Experts of a small language model.
Experts: 12 experts in each of 10 layers, 2 picks a token.
Training: a variant of Adam for the experts, 647M tokens, 4937 steps.
Below are experts of layer 5 (counted from 0) of a mixture-of-experts language model. Rows are named gate (a neuron's input weights, with its number), up (a neuron's input weights, with its number) and show model dimensions 0-255. Each number is 128 + 24 x the weight over its row's rms, rounded and kept within 0 to 255. Numbers have three digits each.
Before each expert's rows: "comes after" lists some tokens at least twice as common just before its tokens as in all text. This comes from a sample of Wikipedia text that the model never trained on. Tokens count by the router's weight.

# expert 11
comes after: "\n", " ", " =", ".", " ==", ")"
gate3:131140110113112116113127112139076114077179076138139137167162136115053145194115137129091118134147137114127110149159139129120129118123112128122116135126135125133116136117150135094126165091117139156146080128154133102089122159126120137143115138141093092116099118131139158091170182131153102157135127110124123111115121138122093136115151095148101145164133118099131083063115194136141096156136144142113123123141116160133142162121138133093131096160165130119124127099167139104114104099155127163162119117122095112110171108160118125137154114141124122101126127135083101076165104139159133141119144085075131113123151108082099143124120116104133139132139095151131132175146131156112153117098138088108140102116155132145105125125114179148109100173103134129111174118117108137123106143126057
up3:104132120140141100134144105135157115147180133148140118117126156124110122127079129131134110158106102095105152109113135151114101145155153116139146135115167140149086124161069104113117129140107152083154147064128167112124124132149143114118131117077080144114122125111098150126138121127139136182123131106145112126121127107137120092130139108121106119099127110125162142096129136115101126085137126098140091140163148111109138152122111120104194116100133129115133121126081137164138128094086143141138091127137093115078081124104144146155173081116130156117108112164136141147160101114156145104078116136155141101089133024132101137139111160132155091144133105083145104096109093123112094163102119126107136160126102144089107137114117131158090139101151137139117176171138155135135132152143114
gate4:097130127121111123135131099145118123125163146136088133101113140102100182157115113168093116114164126134119172189097174158097127120114094137161126113104129105137109109159144096126138103157115107131122128112160154138092123157143124110167135134132124110052183106134135158156118111135116111147138134183141095165099108118098113133108115131146165137130178108158088118112096097113117101105178190136141115103110135101123112135125114129151106120136099124120112113134134100124149140084118129096127149074149111099154155123128074164084129119120143118111118088105140151126120132170112099132156124121166093162133120150100150093151115170181185118156143116112145145174149116122141139138130134141129116153141121134097128157115113120086134125147107133139136117139160120143138142081062144
up4:190108096124118108123121117134136121140150174136103118108168122109137144117124152126130115144098184142118120165082154093107168119109101099113130136162113135117070138148153095102110146152085114125155127138145128101132123123124188142148129071149103136141131122145107151155153148105151136165139119149117157149138104136127141148157118118165095125169127128117100073176129106095101097157106132122115102139170147110092138103143193130158128115169168109133164148149127124108089136137139149166127125163087133113111123111138095154119119143125118096114111094121099125128115123162176096126114120153113122153119110125122129160189103088139116123109129109142166199111107084111125109110162125126148119113181123114166101124109103106102139080151133136112117091126124153085145135145115129
gate5:070127114140109115096154115112114152133136142140130136129125133158165135130120101109123164135109138167131134152136123164131139170147135133123075161114101162146107131076152152120149142086120113127134085110127121146143086163125142131115132130119124078126178143122101099138123113114168132106117130144143169141165107161144182105126146104140120111135139090126134118142107187094103109137107136150176098076159132140148152151175141141137142133099115108117101134140148149085135119118127199140133132153130116112130126076116104121159105134109178145121103129170148123157139110117116111098113158134107070056124135120118132135155176132134113158130120138135126086145160093152139152119090170170125117091142129111095080110176133104089106127072119135137127129120109115123130077143142138
up5:158137126182106177161116155135117112061166086121129133136139119140117135105107127112129138171127103085142157178131140120152176114142133164128132150106136113154120110167153136144167179131148151153142109118141148152155095099086105106171074135148123128133095122096160152145111127093125097096165096100148093152147117129121089116151106139119184118137142160141141157111079135138148106147132113112128153119175131134116132080140119086157161105122107125085145143116081149167123152149123149076102134129138157121114104144162135137115115129173133110096103114179130134137127104150157169124139130135168135135127151121123140184143094111125114129131150152173086185135124145150130142146115109129133131088120126140069139146120109160128171114143124143109122118116124123109107146129143156
gate6:101097127150142144129118145080152144103103132141149096149141136129129140146124145141119139138130125138121116135137147144135124120124058148113180113158120103146109128109121110129084156149140133149164128138104078104133133149144140146175115098182156151160138135132124096103114113109174143162124146111112152125132139177113098145097152104083132128116127097158168176099166132101091123138161161128117084132081114125138128157181173113133149125123092135146124193122094143137128132132065088158120133131140098102109169140150128109079167164129146115123146137113148087125102143098154171121124135155108173154148146115124122108127153148097128140143131161184171146120139125122155174157147126149122116170117123164127111123141118177092092173107136125156126091135155122124116130135104143
up6:096174167131130088106125097078109133106112089123125155124142165101159166089137135138121117156122149121097086069164139120128149116146175118147101118122108156168144112154139159082122121099169129085117160151120076195127101134130117121118140119111120112114100147060114128104137124146118081107119134144106097133110126125128073100134158090170108143103169140129143124114097094136110122146158134140126114086107120160116085114136149156127130136110106157142157126130118119151155184149124130065148130148146121120092122092139113128160095132105160127102135114121109079117134114138140120123100123136124147170155138108116113137157137115122112094136176110115122137136149100135149134161123134166092146126153095112177157098088127142069151104142104139105123141144116109130148147108108123
gate7:118105089124139168103087101115142136173124092120120154124104135105177151154094111146123143168125125153133127068111104136131141171162139103123127114148108123110152100139126111101096095135135130111140134135138149099139118139141108173150112103155113129155080166087164153180103141113132124152150147129139139112161152137136140100152117097117123148135147119074128158114097128106121100135134089160135166155113112125112118158126094127114095138176084127110148129130143145121138111129179139118181149065120088136124097148129081128117109132129114164141131070108118136124135118134139148137146118105101147132167147142144098095124110112104125144141118146173137122125151110070144114095109115093111133103201087112124092127123161110168100110137133113062163165167104124099128136117147131
up7:134140134166086115134160120122132101114078078115109127149114121110136114132140099193164143148152141109152088129117102127153129175146128087138126119141140147111104145154100172160150177128123090105160134118185122170088125095139134117141117121162138116076128135150151141112124154149147134120136129118134108136169117114123159080090138127139130134079139114129086145124101134076081112141171120172119113139131108119131136122133122150084138125130096153103124107170130113133129156114105102128198151137102153119099123162069116077114135123124115145092157186109114131169130096127144114096101136128097107149113168096121135124123153173118111112138089148106136155127109116136111145110161130122165141101082151137129097127109114123112178166098120098114132166144120161123127137115119157
gate8:122116127126174136122122160128103099098143142156102087147165103156133092109118122146095150166109130106122093172145141149153126119125135139165133136178138120119172102124127137132113136125151125130122094099127120126123146161100134122133144131139191126119130121126144157126131124129166116119161105126164140113122134095146119110137120137114171125121081108074124101142151108107130098114176159116123090105116110126172123161130111139073115147163117109181173142069120088101183136106105113146122118110167139158127181084112135121194106122118150139163141123131153143156134140150108086124136100131137121155163133077105140108169135113101123098144143123138092146094177116134133132141160129103107110149104114092132115119139101075151144133166183163158140103128093148111127164169138123
up8:154138141148141121144097157144120063142106125144124129086141133115117124137135119141102097126140071138087133108132133127115164166109098135154094145140110130154138157085143150131107133111117124107124096132138120124113105133131146095112131113122140122093176138139150127102156121139113121159153132085140119174148145093100122101080087089089161130105111152175147122105170193112126122082116136104123171118148137170112175124149119160129156141137104101087113143147094104147124152162132131114135092086124145171146119141156122119118068184110157111161145112134126093095112157151135114127125182111133135160136161129124120102159109129122123137138109137102095161139159105118110128120127110099089128171152111152135155121135143132128084103143121111169113105155130203130104171139170113
gate9:085136159136130089115091122084151146162088118119114097122113112119097095097110149142104136101129099159176164123146143115130137150148134126165145152169107129120078093130189156165131137123133134127141116140148141139125143086124175088113113101154087145116106118063153125127145101167174169125117146178123153136151110121124120120156143144108163065127125105137153112105164131119128123133133103097117127087157140121134160104114113102122159136125150157131175131096121143155107072126179139128135164172129147109084135148130133116108176093156176120140160137151149117073143148135146122134125155128126144194098149121112138127144123099146103131136127135126126132117142140168159143099113100098137148081130114121098121151152153128080118095132114116114143154127125122088124095118129106
up9:116145120104125151128160142129116091139117160150147121111186144132157141125119150081129098073142185095127113129125119125127108118161191159127140143134102125142108145094122141139149098117126149129113104132107140155116144118161129120114189175129097107161111135132175130131119154119171125147176119179100140136156117130097120126158091107108123130128140159137140174121112133109105100119154103166119139123199080115105077105152148102096092089144135190165123163136146146149123124136123102122145113132091147130090124174161161123082094143086130135135083110109155100120139130134138140157108170119140119109129086108144141112109143099062105120090119143114146137126104151131134107107170132144080105151125103098154145114126119122142119106124113164116121158108148146152107117128113135
gate10:108107145125150092176146124145110116128128111126101126103112094172119131150120069160074154158117136120146136117119164119177103089119142112103134144096070154112163099109147092121117142137123135148138099119161114161129127135136110123137156150131145101137112089140158152090162178094086145151119119113080137141159144098119120128119134115150124108122114116074133161140160131143151145142139126119209117135088133133134147145128137118102106134134114090144123132066097099134123156136104127093101168163136146106169117131138124146124117119167115106156130159112179082098149084093134093123140136143161126139108123118167142125149146158119096122123134094127192129119141156180112111105128124120154129143110140105139151107099150132114140142143152098116119164103155130132209144118104131
up10:147149144082147094140110118097087157182187111122152114149132099095156109089153132136131149157116133127122122164091085150176111168138134175133128142118160138135126150150140096126116131104123052133101140180122172112122185137106104096086140093140135109129143151057137106109122116096136098191149100112116143127144095169140117157117107103113132122092126125076164118097136116127115143119121129089161117146117120125082144154148166143089107109117158144141107096140075152085127131107137127159122101140147104124134099150129142129161122112122119110152123109126133130156106116135147126136100162136167125135156114122095162141102169099131112126123097141135075108094104148127128142147189124116156146091124120128117126139131153115112134082140131101132131100124122131114128157112110151
gate11:132142141161110135143133113137116117132135156130081117112132094136125095136157107091157129127153151086136095098117159124187134140110138158180150144115176147080112118113145141132071135097094157111141121159154115121135078151128083141122144106135150121092142115160084169117116145139156162127129115124085099127131141118112181131125082112138136102103140121157125136126125125119131123156128118130127126170092132139158135145141090121152093119066123133126164158104100151110165121123113169102122117148147136119124123132198107121147127085091103176109168132127095163146177145162100083153114109110145131109166126147152124112164068129137153131070155134118102141145111141129140143136135133146101141153137123150110142123112166095110095108141136143146130141123109119070092110139086092
up11:148131109133159129161120124075163128125171115183147152091127139125096131154151146086138127108157148142154115123101139142136110105102139127157159168187110168126124121127114110130136114100114150149128110129111153167110143098095126122104095086131106124157151143102145141120121141094148125064157090117144154160119124103171114114143139169163102131145125128185123152104118132103170156164158131086110099122070145129127098103104161130107115145158112102164138118115150129144123138140151109165146101144131104143133103152140128123098158125117138145150175086133152148135135110109148124086133122065113108083145167095106133105120132123150115144112136153065147121152144154095097159121130157135105096141153119146093124101116103171140110131140138148129134134185078112114162155112097139
gate12:136089172074136149116119156158153093123165140114140139140179129149125114176112119140132139146127131113150139158109101129139137110145181126146147155146121120119105113165119147142145162081114105143116150147126110161141115148168155120124107139162112151108144102151099132166074082171173148128107110092156122117142108120151147082081164122119107145123148132120142135114165114148168154175145119085156118119119096147145142080144116128163140136101143176129167132105146148126116116121119171119149137127141128145151117098079148136138093100099142166132123171087116123114137158165142172131130165114117108083138166125115077125140149128106104157091152124079145101156141133140159083153102150099147137127196133119125176115133101111126107152138135123141112149139162150117118137153113127
up12:180132128130128165123073109147178181118113145092128143122164147149145161172119115126104169113125082121134121108144116132138136134081138169138172103155145180134132106152157103095162117141118137102153113116137123128123144131135161121115130133135171096105104141128108148127121112117169113140103110121135119131126145158169165151158130108108155131124123116080125129085141166104111096172120126145153122140154127144083140128112086176133087091084147137115159107137155136163122127169123105119117086121123159144136133156143117116129114121145155098133133120160118168150131104080101138141094148144137140103149098088155089125091127127105113154146180117124144108052100079091119123133107167115135110143130119134150143114113112133124112073141149164150111161128112120104088125074134108
gate13:145142106131114137133155117166117119131121135135152147115110135112133121120117108145137145140105160168103128189098149116127152133152137078116147156126133148130124119099102130129139122090145125116155177131154096139112154132129097092146117131115129155139091128114142146123166142133128158106101143116112142099131059162145132146113146158119126166157116208190117166124106075130129143090124126132154134157158096152138126115093120116111104138097126119138121164115139133097117133142099145143116077056158110125120155121147113134108106096118170129108161080131141086126164144091087115135118144131072119155145122143149129084126134159160144100084154164101116119102119088194102178103130133145122168128141138111160137101177119121145132088177133106134114124137091120150114125125107106
up13:144124121118129161159134152204136124147141122142122123135117138124102160144124163050142154135128160159100119130153119135102083146138158160147135154153128135163123126100114150159150149117146133103107097150100084094137136150151147105117137108096179147155088134074085111120129149119137151136112142114117167144092080127123107125112115136130139112104118148151114103104107132091103115108116123164141171097151140160150092153114103118146123146085117095110110129156146109169190154146157079109103122094111117119154126123159099122116168136079104138134123113138062138128110086138138126108132122183127072137139133096130140096122131114143115101111144133152137096120145118137093112147136135137159163119123122123140121146111161111124112155151163131074143133088106117083139171123141171
gate14:113069152159138157147155151095153151142084140121136128167126141144119121121133122146155126128129118089121114106067105157098141122110140111151138160128098135164098182097109144123166114082101136154132109132137119107131091141135116140120143145076099146128091123127126131119102136134133108159155142115162147158073107156152143123145126144165127125171178092102129144170165097133153104081121131098141101150144135125116095150127118096134135152123143115086113135134129103112136118168207143149106099140161112171150180115147103091084138108133115114116124137106152059123105126115112096143110158120145121090148155113160122167143092141152156116149148107122147114123113145159168122160134121116124139128100124091166067134113116157117148134126099156127137107119157128135103153149164106
up14:107134134110146136117116155122157111164110146121106131148084117103171112088121096076112108155114124124124141144161127094099136125151122110126164109127159094137147111099114131140082099220122122125069142145125125131135138116107128143176105111116109118113126095132116121131134149091131150145072154105144134123152143133174132175136133169123124157063154128098131117104110172140107102172127117141125172127106102102119136098112095178107125158140123111131118172151126159142128122142104134100111092088166134159125138110136186129108165166121121139111135136120150122102132132096117103130124146123132089118132139141089111186137122123155100100135126119149123151148118121134121140137177164145134065072150183123094113134110122138147135107150114176126089109118085159115133136130118109
gate15:158109167120138126070180198156128152182080079153133118108140135109113149099160146109058149111152152154157154132105151094114121097131114123146096108134107140140100105143132139146143118101134107111169135151098125100098116127170102101138086128129089145118144124150125168126150126087151129114161126116127135101113135121127132094130112111115099119098145107143128141120079150141170119136100147150153135144095084100122074167114125164123164136138141125102122108134128132160150117136119172115151117082112114137153117123131159132142133153104132077139100141118157126102131136115106119115090107092129097160091135103133161153118155106158117171117157130143111141105071184149162148125061126148141163142129118115144119102137119128121134136118133136142162103109139163174113116114154123
up15:147140070158160148109208101157154126114124092124087135125140115104125128079141111151157105141114127133118125139139105111140132118155094165149144141123157115110149106078083135095141134132124097117153105100115114122149119106125122131134149092149114126090133175122123138075093121111130152116115112156153122123104121140132096123167176105121103136165160143143128143107106126193200113141147124125094130093129125105094136138151118156133122145139102112125135164149133114133129077128143078102141146097148123107151117135147157108112126116154110102147123134189115106124135129163090122158086150175111188107084127129100121131134131125188120140166140129085153101107084146154117119136138089132143139138142122137158094099113116122112148132097100140084115106082130135127131149158089122
gate16:153157125125096099078113176145151109166132088136161131100121110104121098133132130109126123134118107172137090130149138167092105114139084143130142155178110095119106131131115137060090103115120198115127161105079132098140079144110130102136151155105124131122107123095125101106155124136137105130103113120119152115118102086126181128112123136117120115107120101089102127160142127134127102098143129163148162132062111127105125127141124075148132122124118152126146096131158118133162125101171131186131140140142150117138097146109145149116132098113142092097119157172129080117127079131148114116127167111119134144075141135114176155123081104162144107131110174147099144107166155115123124157173159103116121140142154095148135112095106133113123118115137116093160101168154136144138115107123134
up16:131121125120134165142197120143134162116097108137146127115158101160148142129086157120137110130149149117168138119116073142103127079117168093132151093095121111141187111149115100169115143087097136126133152102110117132139107164139151151090160122127139160163134166129106142143153141113140122180117087130141114127130120116129140112104137128111135105106150102163129092122183085130145124141101141157096151136122107127154158110124086122114153127162102123158120128141098069091116135136097152120097122105116113144139144142155099121123136110126125137163186078167096118167171116097125148100142136136150159125150114166117143150133142119101124153122121091147082143143104083162126125125145126112147112113095102133108095179141134125116179116076129110132134157131151111188132097139155090
gate17:149121115167090108133113151081130108100119112121150154135095138124096162112146107070106117119112144154157107133141186105158119131180096095106134175125117106113144136139103118157088140111054140109114096104108126135185142123116134091108162125123130154091169132090144145122129108153132138161141125134153140131114201160127130094117116127146102134132130139126127136142121101112112121134155123174133123125144144096086114112072153171107121143134130129139117143153170146138130097168093054159125099106087132135159151105135102143132174138169138113115106095144119157106128088128155120165124144105124129148153173172149106140134176139132162150109138134138121112145143125155150110114099093116130145101094143149116161137116112104128152116097085113115101105083113105152125143129135111
up17:098117160111112150088166132138102161092118111129124100130122128128136090162132114142103122140144141147109139148090123144075108085166125119108115096111123159102146158155168086108108143114143111120141125139106130125106130136193134115134110077172116111120147077114149117164108143151155132074133082092107155100124109101127105132162101109125171107167119152104137145141097131176141122082135158122098152145133173154151132120120144141148102144143094164103115122119096130168146137111148083111136113133090137125127123182135162098119138122094140139155111115149155117103150098128094150148119134144100096146122122143160091144157100156103119108153104108144140116142194137132135160108139159115151102140105140121122097138111104163171136098078158164124070130145131155110109121144087133
gate18:155115126136141112140122161123124146086135159146105135120134136089146098138139142152148128075105111106138105106082054150084150137132156133134115080124084122105116148104159176104091132121136125133114128076170111136150086129094128122073123120166153131119140112131137112167117150103147117132146111130157061103131128124113114170137112096119112154114121169134121160120127129118118133114142117146136125091122129101145154113162155116159094106141129124131104172144108150121185098147108178107155151094151118126139149112129137150140175130149117181112100102158156110124141093113122142137119141127115139125112096118139111130098171121150163123133153136082108157094156122120103136089088157093108140083078158129145131103127129117131102129154106116176126144073145159114122159087120174
up18:135129124143155156131139083111120125137112123100094126123114118166122140134102116144108129148107130107141143135120184102132160119143085135102146140157126095145117123125160154110157104121117125074149183223086153146144119112166104108095091108116104114140136176113126087158117084127080156153116132106138148132126125065110132132169156133143131130102109073149125150143162106126122139155136124165110123084170168160158140157158141085129131103079160140104141150143135131092121123135089088120126120120117164142147080150119106114187135122135147125137085128136136070164102133123138121133134131147112131093155153162085117127112138146092164147159125140102112139105114150142111149141116143129128119115134176122129127140126149128141110179160168136127149122123122124150147071144141116
gate19:117093129113121120104089158135177149148148184145118126129113084147103160124139103142110129116152118113133136126137128114138146106183145104120122173118144116168108144125150097113155119126107136155115117125126115134067150131122160115106177112143160142074100131079165136137092117104111144161088142108089108093120118091139120159139148160100075122131119108142144159128127137142111137075100123140148140116126099153139120082151154130083161074153122127110160105144132130125100131162118149065121105136097113150149176081132105121132166180129130174144140126083126133144124120134158105153119132140099124131143120104136087112096102151134110104199124139144071110146120127096104104123144094128074124123130137121128085094128084135136138125156145113109118092119142109119144105138112103
up19:139070126181114108168156081115132133142127131122122114173145127141106121124131116142134167153090117108162159107151155120106138166133135123138174111148089126152063109147151136094125083172099098120141123145141091100186135103107141128119161139133120125133118156112138110144156149131110132171105113148139118149135143139114096141129146124134109127138100136137178157107143114141127068148102113118146173127109131120171067151134084130155146105144128147105157104140123084106161087096149134119109159167107166131131094091149193096107114125107130154105135099096150115121141106143123142127135110127162097154135109105128102100176142106167121106163119148116137107113079155093110134163132182125138137140122117108118133166159134136110127116104100146140142125139065138095142146140146147
gate20:087152111175128097139103167122146137161153115169137127126125175097086155135134110137094131142157109160139117097136108096094121148110128105096138110123127099128103128104047149154096135169121145125111148151118139185122100149135104140172089135152166164116140122130119153148117135116150122134146123166142148119139115118132114170107058153079131172131127090130128105141132132136165144132135119123122133100125147098138099110153155086162117092110087175129111127154139091107129105117142133149143125124155142115121121180141136119200143151156120126133155115102133123151126065134111153136107137154145151153122124145128174117130120121106101097130145084145135094125119178127113162132105152146162158131142090059132163106134095132103143139091132129138119097115116138117108105172140117
up20:148145122132129103095144120188153038111124123140150098126151149113109129109137121139110139129157097130156177109125136118165151117147140168140110095090121095142119123116126136094107128130122138142127147124148148088169112118115131102132087119130145085122135146111134109118148105129127138117154143135148081145110155118102116159185078131133156139133165133143113072118164107093100135173129122140128112136125137145112127125110106171108089134106179130079137126126065123121127147176165113181122103132115119141128183152147150112145119095083136153147177112147148139118166180105151161128128124119123129081128169120140156123115155115139089153134136102146162084133116140117105142114144107129084117105090108149160112125089087100111136135133141102114139138137123129098190124113113148
gate21:146174140094120116116112073177137098138125132149119078126113145164138118152147117139143096120126082116147155083119105156132143109141139127119127112163128125128090126093119138138109114104093123129147158172141146141182097124133110164118118102122143130152097142130093101152109165115140126167125077134137177104118133120189108167121126140132117136143126136139141146122105129121134110158110113105139165143099140164102142167108145124126142119166121121140133140122152129105133123146118162099132104116129130071109146150081166099113142105097168145183150110118158137127154086161084105094087135190121124168131090133150087139137116143082128148131108185127107152136119133180157131125132083153088118135113108093103188169114106129108127146122146108092135108127136127150099146095143148
up21:111143150113096139122110121113115135133131148138101122117197103108079146120127127149143163166110133157098151130075105133156090132111073118137145136152128105104061105097177114156110104122164153113113157114139170130121126171118132093146168157079108096093136146158119119121110138167149152116111098122146133124118157102168106130109119137079132115113151128128107155143134131128140151134101076129130117142113154138127141139146131063159095138143112118141111098122134144144117089120102108108107121095087115138110131157153157175113115183154081179116105150139138150124122161145154130138166110118126167112167149093113091123099172161098112128136142131116129106111109106129139156174094157113122134084093144132168120122113149112118153114114145156101128123128138148109162142103184138
gate22:087121152124141135121163127140116129118156139162154138132104107130148184112189158142107165110123130145164087158143119144146134120108119125125133129169116124131101112173115117111137087113122071168141144132146151152092093122123126126131161121104162146092129134146120096136125112083142113161082132124143114138120164128128103096174141144126140155142139100117116111118126189093136128097102144154122107143113182108081151089107094125174114145091131118142104142125123130108139187146105114125123161157104149119114121100147082121159122140144137139088163142096099132126187116127144148129094162126121067130138146141143155149183155097106122148142160117114138167095118124157164097084120137120111132160101151080104126157120131155193093115105102122132123121127152132135118118156157140
up22:114090153143160103145131140177112097099106135154101140127164162165174103116121128147167164145144117133124147119123151135127114099115118131134147147117098130157152104138106156112124148086141127157139073091154146116112142154173105109155150148133155133137138105098099095143118128117116109125151108082092135128201127135118100125160148142106107132118137126144126142133092121098117105148088127146114146121139153110154137178145129141120090150124186145159136144134146167157175135102127095155121122149143111122155075126127112143129164134142131103167139153099127146130165153116129127141144140108112119183127120115085160101125095167168165111134099160097106150148105133129160131151122149142110086131086120154128171110102109133174181067096129109118107162115167154091125087128144115
gate23:153114099136149161146150131139115157141091134133146101130138132129123135113156172178155129128166124108127137163112144186154149120140121122110099126078100172142158102134113192144095134145133106114120150126102148115150100150085148076150147142126138128136159138119135146167128113105115127121102128137141127113155125153178182165131104117141124131078122080099083131132092122165140110150164085128123136132157134123141135146074121082106172154070101107152166090192112140106123131137093088081142112180119118117114167159178154131136095129184137149156121110114078130093116164134134104108099125132114119133115100163118116121119104097150126127145140125136164102108143134141135140094129120130105141146137153131157129122135086132149111119107124130129126128170146117124143161104106155
up23:114121107135112136104136110113162129136105114211118163100096188165128125117142133122085099131091114126096161104123154176108145140178140080128162117110105112096122126178113135088115137112133124137128125153109121096120107125107137164101106135157144142145074177140131144141145108073084108108159152105091141086123112112116113129092149140140131165094115132121117123103155122138127115146138116154148131110173120142133156119137117107141120134137150154139121118129108078140088104097124170163140128176156152126128165156161145150118120127101118128134150133152086136115173164158118122147145145139111137125159139129144115162112133164142147120100073134143146104103081138114164092118152147163157137094117109096145148148152140080093146166135102128141114114140147124138136189092095149
gate24:126105118119151162134116133155142114108141118156127111126113094142127128144132142139141177120081108109129141135143117122197132132136140101096127128112125114128134136127123108173090169146128154140144111164129120145157090089193094142136162157146108139173153134163138120144144133108127134141094163191129112072049127109140137153143123133121136132105134105111126184161098120133113153144098160155112115098130094122160144159090146131143136089079129131137146144089109102119117128148134144172154086118099193124154100151115128114112147103112073103111120121189133122153110143140149136167111133104136111109149134109118133118190123102108111130140088140151104167141116126105114162138098134133134152161138137136153160154139118160096127129156090117116092153131117146070156134125102101
up24:140130153127133124131117150130166135159120109151144151147135122118114182130148116117125099137122141118126085128155127095166092114132130130130143151150124099163141117160130103085105125095115122128068124102095131070106129106153140113143116116119126148129122125114137131157128116118154152091125127163079091162115115160141095111124099124163137140136136063118137166126115115135158131134091120140126123076123138101143159138135171115104149126150131119098113138132153130144106088119137140142164176069099192151092146136134111095117130145087133134140114123113143169133130175122130089114137133116203146140136106098162114182134084174115153137119123164126119113141173126173087164117099139195166142131112156154119135158135091108110100133141139100162124157106140126113128113138168179
gate25:100108149148186120171122138098129096164140122107141118075132139116142103114142142085134117155128138120112102147115138120102107123112097113136177117090139124119133138164105124089140135148119137126165123113155164113128154093156151134128146122130136142171088166096103097147135110107091135080148107172132102154115144100173121138095127097110100128141094107155082144139163147112113145123111093138123126098112111151124161152138086133154188084131087099128131135164111171053129135145165155129133121120121126157139104117141120122096090089165115121135111118104155101119109119131131159151121137146115131141107087126160110127125117166120073151101114113117077141111133135119130134092102106126108131115078144131142109101135103094128127188144138135054131092098118149098107129125092116
up25:140098149156105113098122128130133145147137129070136110102143099083161111153116134088122121142093140116182125134134150155127138116152123139110154151082163108127102110153120123133142125123164116110136088148094143102129129138128083172159138106092119140116138139174124143149163082183121097114090081165108160066169127130126113084102129178128146173141132123174091094140114070109143099134107112135127138092161144132130135127143136160117116091141141122118127175110115130149129110138121139100175099169153092176137095140124125112127129158151107132085136135116125099120147098114116119114118127161073162126103096112129132137134073104090131163174148093127114129121158160179134135139131135146122163115105151092123164138144128115119125150122125125140114147158143144088149113120115162
gate26:130116179120156145121089105120053142126120125117091148137112087133136102143172109149086148110149142096114139119171127141129105115129149144078139134123163139105072124110135134140173123129120138148085142128122155112139156131152125139142155134091126106137120156114124151102127137123127153129166091109151120131136139121133143103125159079149105138139147158138129156142142122102136137119121089097146108111098151111172141057111181166125127183102124193088140143127134148137153110102137108145149121134134109147107112140197091145101151120147145107150094096150125127175120148117127135099124168147120117132110144126147181116110108158116106129108209158143131119118131146130136099128108111155151100148135130072123119164094148140112108193121111130179126140121137131129150126105147096
up26:149137109186137133119115131115118108101080141153112098157126156117115155139144178127125109133100113156128115158127128105112106138134097134131145094124153102125160151118123159097124141119104134120160150116121179105146095093149108089145115110097141129119122100186098110135131137137131163099078140104104120131153091127096108136111101135114136096098128155164159112115122122142138123110135114112128107132099092105112056139153184135106117142152113144109089085101107090134107155113141172108178120115101133108121122119101074158128151175139139112154120110182119087130152114083158170148104124145148103106146154152101111120124107097093134151164150160084164095159123151140109119143106097097115108129172130143165147141114113124147104138097105120137161139110096152109110151128095080
gate27:129131129141178112124088119124097148123114076140124118157121142114120169118138113152167085106140135081110125129127158148125151116122099140145120127144133139117092114162105177087077140116120113138125108125180136129119152118155183132103107138131094167171156133185099138135156094139137082148083072128110145106097148154132112170135115132108145102119082128154114120113137116139123150123105165153131126169118131155142135095172135163125110142084121124137137094097126114136136117087135112094149142118139128142114134119144128137092155128100121151140100132103097121136089103154103148125117126095092144056148113089117116120113124117133112096102099124133098136072115097167114115118164088075141122092148140097110168143149135100090148148135128129106062109139074146132124111127145128
up27:134163134139151153125146118116106123123110129179159123135087141131131121161149110147177154155121117159107105132109138124140113146163097137141129137116105136122094108114100080113129131131163150187129161130117119113093181108154114095089093140112166099140143119131156142156162129143157165114133175170159146097166124129124115123179139101115117139152121141086104094104117083165130129159127118097082147143128097121110125176130088122154150108164137160137159125146149106146159158135084156099152150155095137153120093084138118132153129105159130099154102113112149108144110152153126123123115149141108114085141131171140133136126147142135148129116126097120129158129131134173091094142142172159116120116125060137108155125109159162136138073103171136143152159076146148117118153104151105
gate28:139071166118122114125127152116110146066127123119101096129130086138144170088140149159124124123099121129158138150141082103125094131136099127137186156148087121170109106126116105124106160191176089149142110120105137141111165174104135106164144111155116101150128090110067134124110106137106118134094094119114119102103128121133117098141098161140116133177130150156160149118154143088130139165149106113140119142104127138132135137130114086168138115130134152154093128138096136131120144165125137121173134126143089124162084143111142133125117102139145125162137114137128101128168087121123113131109092114114125135178123147162176176130165138152137117090082129135104166107142095091123157096145080145106142102136094134161126130140140089101144154102127125152136168175091127129125134156137114
up28:152109134127170161126132125159135149117137107150105156138095106140101122127139117135114095121135136131156119122100096136121094178188119105104128143113117144121126148125089146136127105101128140161116117156134134120140113166153166129092119138174134144078154108162128103095157141125117067123155140150095125139152122146064128112122097148111097076123132139146132152118100121137091153130117085098137089110139120152118113153112103122157120155165169148158080166130158162080162149079121190111172119116132121139104186148107139106101123109125141077088134122172139136135118127115164117093106117158125148109139140127123143095122105135142105108130134100151128112101115160073147107132129089161127101125142089134135120140121060139186117150145123135119080118138121124129137104113167145
gate29:143079124125105136097141088124151130110071116165117110126101149178133098092164115098147159117112161079161128126163095139136121162129121116147100100124152109152105122106113134135135147113094135116155137122129144112141135168084108112122093107180116086114092127164151122095131140130115120125120114144148167171109153130141162107135142096153142104128106150069136120136111122106171156105117161126130126118116102128076112083149139149159175120123140109143154142143128136140119140108138128104101092127171213121149119134119151171118121149132115128143120089088092142089138128165108165107144113084133101144150108107134130138131133160117159080121134137143156118124192127127100163114142101136125109151117110121101125083131149106135123164148122152134150122137188162133142078150128091
up29:103103121135146102111094105130143107095149120105179101145136128141135117120119143170082112134121151134127118134184128129153088124116149153130113149119139130134115117150135159138139114163106135186146123133119112150180120113106142133132086093075076183149161120099111151132103126127148098141158151142150128168168116150130085161102106119136107149117103120141099106128061147140131117138142156137138133125106134101098163115124103090097091099156119130145134106131136130155137179133105138100184114148134092121160124138074160115092167138123110140125126136153158127129118171118112160192129133128119146139098144169145165127136141145089121120087115108135137102117167125182116129169152136140130138161139147131186096152178102086129156136157144142128134149101170148101150135133114110